{"num_hidden_layers": 10, "hidden_size": 384, "n_experts": 32, "experts_per_token": 2, "d_expert": 288, "d_shared_expert": 256, "hidden_act": "clamped_swiglu", "moe_layers": [0, 1, 2, 3, 4, 5, 6, 7, 8, 9], "router_score": "sigmoid", "normalize_top_k": false, "routed_scale": 1.0, "balance_loss": 0.000702, "balance_bias": true, "init_std_router": 0.00602, "lr_router": 0.000893, "vocab_size": 50257, "norm": "rmsnorm", "norm_eps": 1e-06, "tie_word_embeddings": false, "optimizer": "muon_variant", "learning_rate": 0.00943, "beta1": 0.9, "max_grad_norm": 1.0, "batch_tokens": 65536, "max_seq_len": 1024, "train_tokens": 1112000000, "max_steps": 16968, "dataset": "wikipedia_en"}
Below are experts of layer 4 (counted from 0) of a mixture-of-experts language model. Rows are named router (the router's row for the expert) and show model dimensions 128-191. Each number is 128 + 24 x the weight over its row's rms, rounded and kept within 0 to 255.
After each expert's rows: a language model's description of what the expert responds to; "comes after" lists some tokens at least twice as common just before its tokens as in all text. This comes from a sample of Wikipedia text that the model never trained on. Tokens count by the router's weight.

# expert 5
router [ 80 122 148 136 100 115 133 186 157  99 129 160 109 140 138 124 157  92 136 191 123  97 127 141  71 112 128 169 162 127 163 152 118 135 144 118 148 160 129 100 127 153 121 153 137 174 106 114 154 145 126 157 134  99  95 120 115 146  94 133  96  95 121 129]
Years, born, dashes and commas inside parenthesized life-date spans after a person's name, such as (born 1941), 1894–1981, Died.
comes after: " (", ",", "–", "born", "age", " born"

# expert 24
router [ 72  95 106 128 136 112 117 138 110 109 143 135 128 169 115 106 126 100 132 132 150 121 117 142 112 141 121 105 140  83 142 143 115 165 147  88 128  96 137  76 145 125 151 131 110 126 104 112 116 137 106 158 108 140 117 140 180 123 118 117 124 102  81 105]
Fragments inside English words, often after quotes, hyphens or prefixes, such as re-in-vent, un-im-aginable, e.g., 501(c).
comes after: " \"", "-", " (", "/", " un", " d"

# expert 0
router [137 127 147 121 107 134 157 146 111 112 118 112 161  92 159 132  75 111 136 114 149 152 114 188 150 131 125 118 180 117 128 137 110 136 151 110 100 143 118 111 132 126 107 131  99 167 100  79 170 141 114 171 175 156 135 119 109 135 137 128  86  88 126 113]
Dashes, colons, hyphens and apostrophes inside score tables, track lists and name lists, such as 20–9, 0:45, T'Chaka.
comes after: " 3", " 2", " T", " 1", " R", " 6"

# expert 31
router [138 120 160 120 144 139 136 127 122 123 159 170  93 114 152 113 142 127 132 199 136  90 140 139 130 162 125 123 167 106 165 170 143 113 113 137  86 139 117  81 184 133 154 126  92 157 148  96 124 126 116 142 120 144 105  95 134 139 128 173  93  71 141  82]
Line breaks, closing parentheses, == heading markers, table rules, and was or is right after a biography's birth–death dates.
comes after: "\n", ")", " =", " also", " ==", " It"

# expert 18
router [120 117 184  93 129 176  92 172 161  69 127 142 151 109 153  57 142  96 118 122 148 152 125 160 113 131 148 170 138 152 143 171  96 114 165 125 128 128 128 101 150 139  85  75 111  98 100 116 152 118 103 176 127 141 112  99 124 120  93 148 160 116 142 134]
Standalone numbers in tables and sports records, such as win-loss records, wickets, vote shares and league positions: went 5–0, 2 wickets, 69%.
comes after: " |", "–", "|", ":", " (", ";"

# expert 14
router [112 128 178 108 119 163 122 159 135 149 107 154 146 116 126 142  80 129 155 145 114 152 138 150 131 117 150 105 141 111 138 156  96 116 132 112 133 178 122 136 138 142 105 120 105 131 151 133 113 112 120 136 143 134 100 101 111 144 156 202 147 139  92 146]
Place names and address parts, especially US states and cities after a comma or United/New, such as States, York, California, Avenue.
comes after: ",", " United", "″", " New", "°", " of"

# expert 22
router [131 118 135 134 146 141 136 119 156  88 150 146 106 122 143 134 128  89 137 140 108 143 142 133  69 104 150 135 118 129 123 168 161 155 132 104 121 116 188 122 123 127  75 110 113  92 105 136 131 168 153 125 166 122 137  95 162 156 115 130 108 146 134 119]
Articles, of, and political adjectives inside names of parties, government bodies and regulations, such as the, Democratic, Republican, Labour, public.
comes after: " of", " for", " and", " to", " as", " in"

# expert 28
router [131 129 105  94 147 122 147 149 115 113 132 150 167 124 151 107 115 134 118 103 127 111  99 120 121 154 125 151 137 127 166 117  68 185 130 115 104 112 153 128 140 122 142 118 121 118 106 113 108 123  95 169 143  81 107 142 101 137 128 146 141 129 156 101]
Nouns after the or at heading starts, such as Overview, Death, Release, same, part, end, largest, century.
comes after: " the", " The", "==", "The", "===", " first"

# expert 20
router [112 120 103 131 122  77 152 148 149 113 131 165  85 121 117 140 125 114 154 160 104 169 118 137  83 196 124 143 118 124 153 161 143 146 128 121 136 127 129 105 151 118 108 131 141 104 154 125 164  97  93 167 171 108 124  87 153 175 136 160 104 105 123 131]
Field-name words at the start of infobox or taxobox lines before a colon, such as Born, Coordinates, Total, Genus, Capacity.
comes after: "-", "\n", "|", " •", ":", " Preceded"

# expert 17
router [143 111 142  83 158 142 104 148 135 131 169 119  86 139 113  91  87 129 116 144  94 137 121 121  93 157 135 133 173  75 148 146 104 111 144 115 120 139 153 130 128 146 139 138 143 143 110 165 126 166  88 128 138 125 108 150 132 121 122 127 128 126 121  89]
Verbs, participles and particles after auxiliaries or subjects in narrative prose, such as made, began, moved, had, come up.
comes after: " was", " to", " he", " is", " were", " and"

# expert 11
router [154 100 122 137 157 153 141 129 106  90 144 177 133 142 161 130 130 128  97 163 116 128 140 167  95 164 165  94  93 142 163 126 121 158 125  72 159 122  98 152 150 135 150 112 156 108 105 119 165 100 100 165 169 119 127 100 102 105  97 141 147 116 123 122]
Table-row pipes and line breaks plus prepositions and verbs in sports career and season text, such as won, defeating, scored, with, for.
comes after: "\n", " won", " for", " season", " win", " team"

# expert 2
router [122 103 132 115 129 136 132 132 128 113 121 152 117 107 145  98  77 105 114 148 111  99 180 137 123  97 130 116 114  74 156 185 119 131 141 123 128  99 162 101 128 120 127 141 129 142 116 159 111 139 121 147 140 164 104 165 173 151 116 139 121 124 140 128]
Common nouns for people, groups and things after of, in or for, such as people, countries, students, women, society.
comes after: " of", " in", " for", " and", " a", " to"

# expert 23
router [143  93  97 120 114 110 143 149 135 119 157 128 124 101 124 123 130  88 162 135 116 146 130 158 116 192 157 128 149 117 148 133 117 127 117 127 144 134 154  97 146 112 138  76 139  82 136 163 140 126 124 166 149 138 126 110 155 172 155 127 110  91 108 159]
Dashes, colons, bullets, line breaks and unit abbreviations that structure infobox lists and coordinates, such as -, :, •, sq, kW.
comes after: "\n", "-", ":", "W", " •", " ft"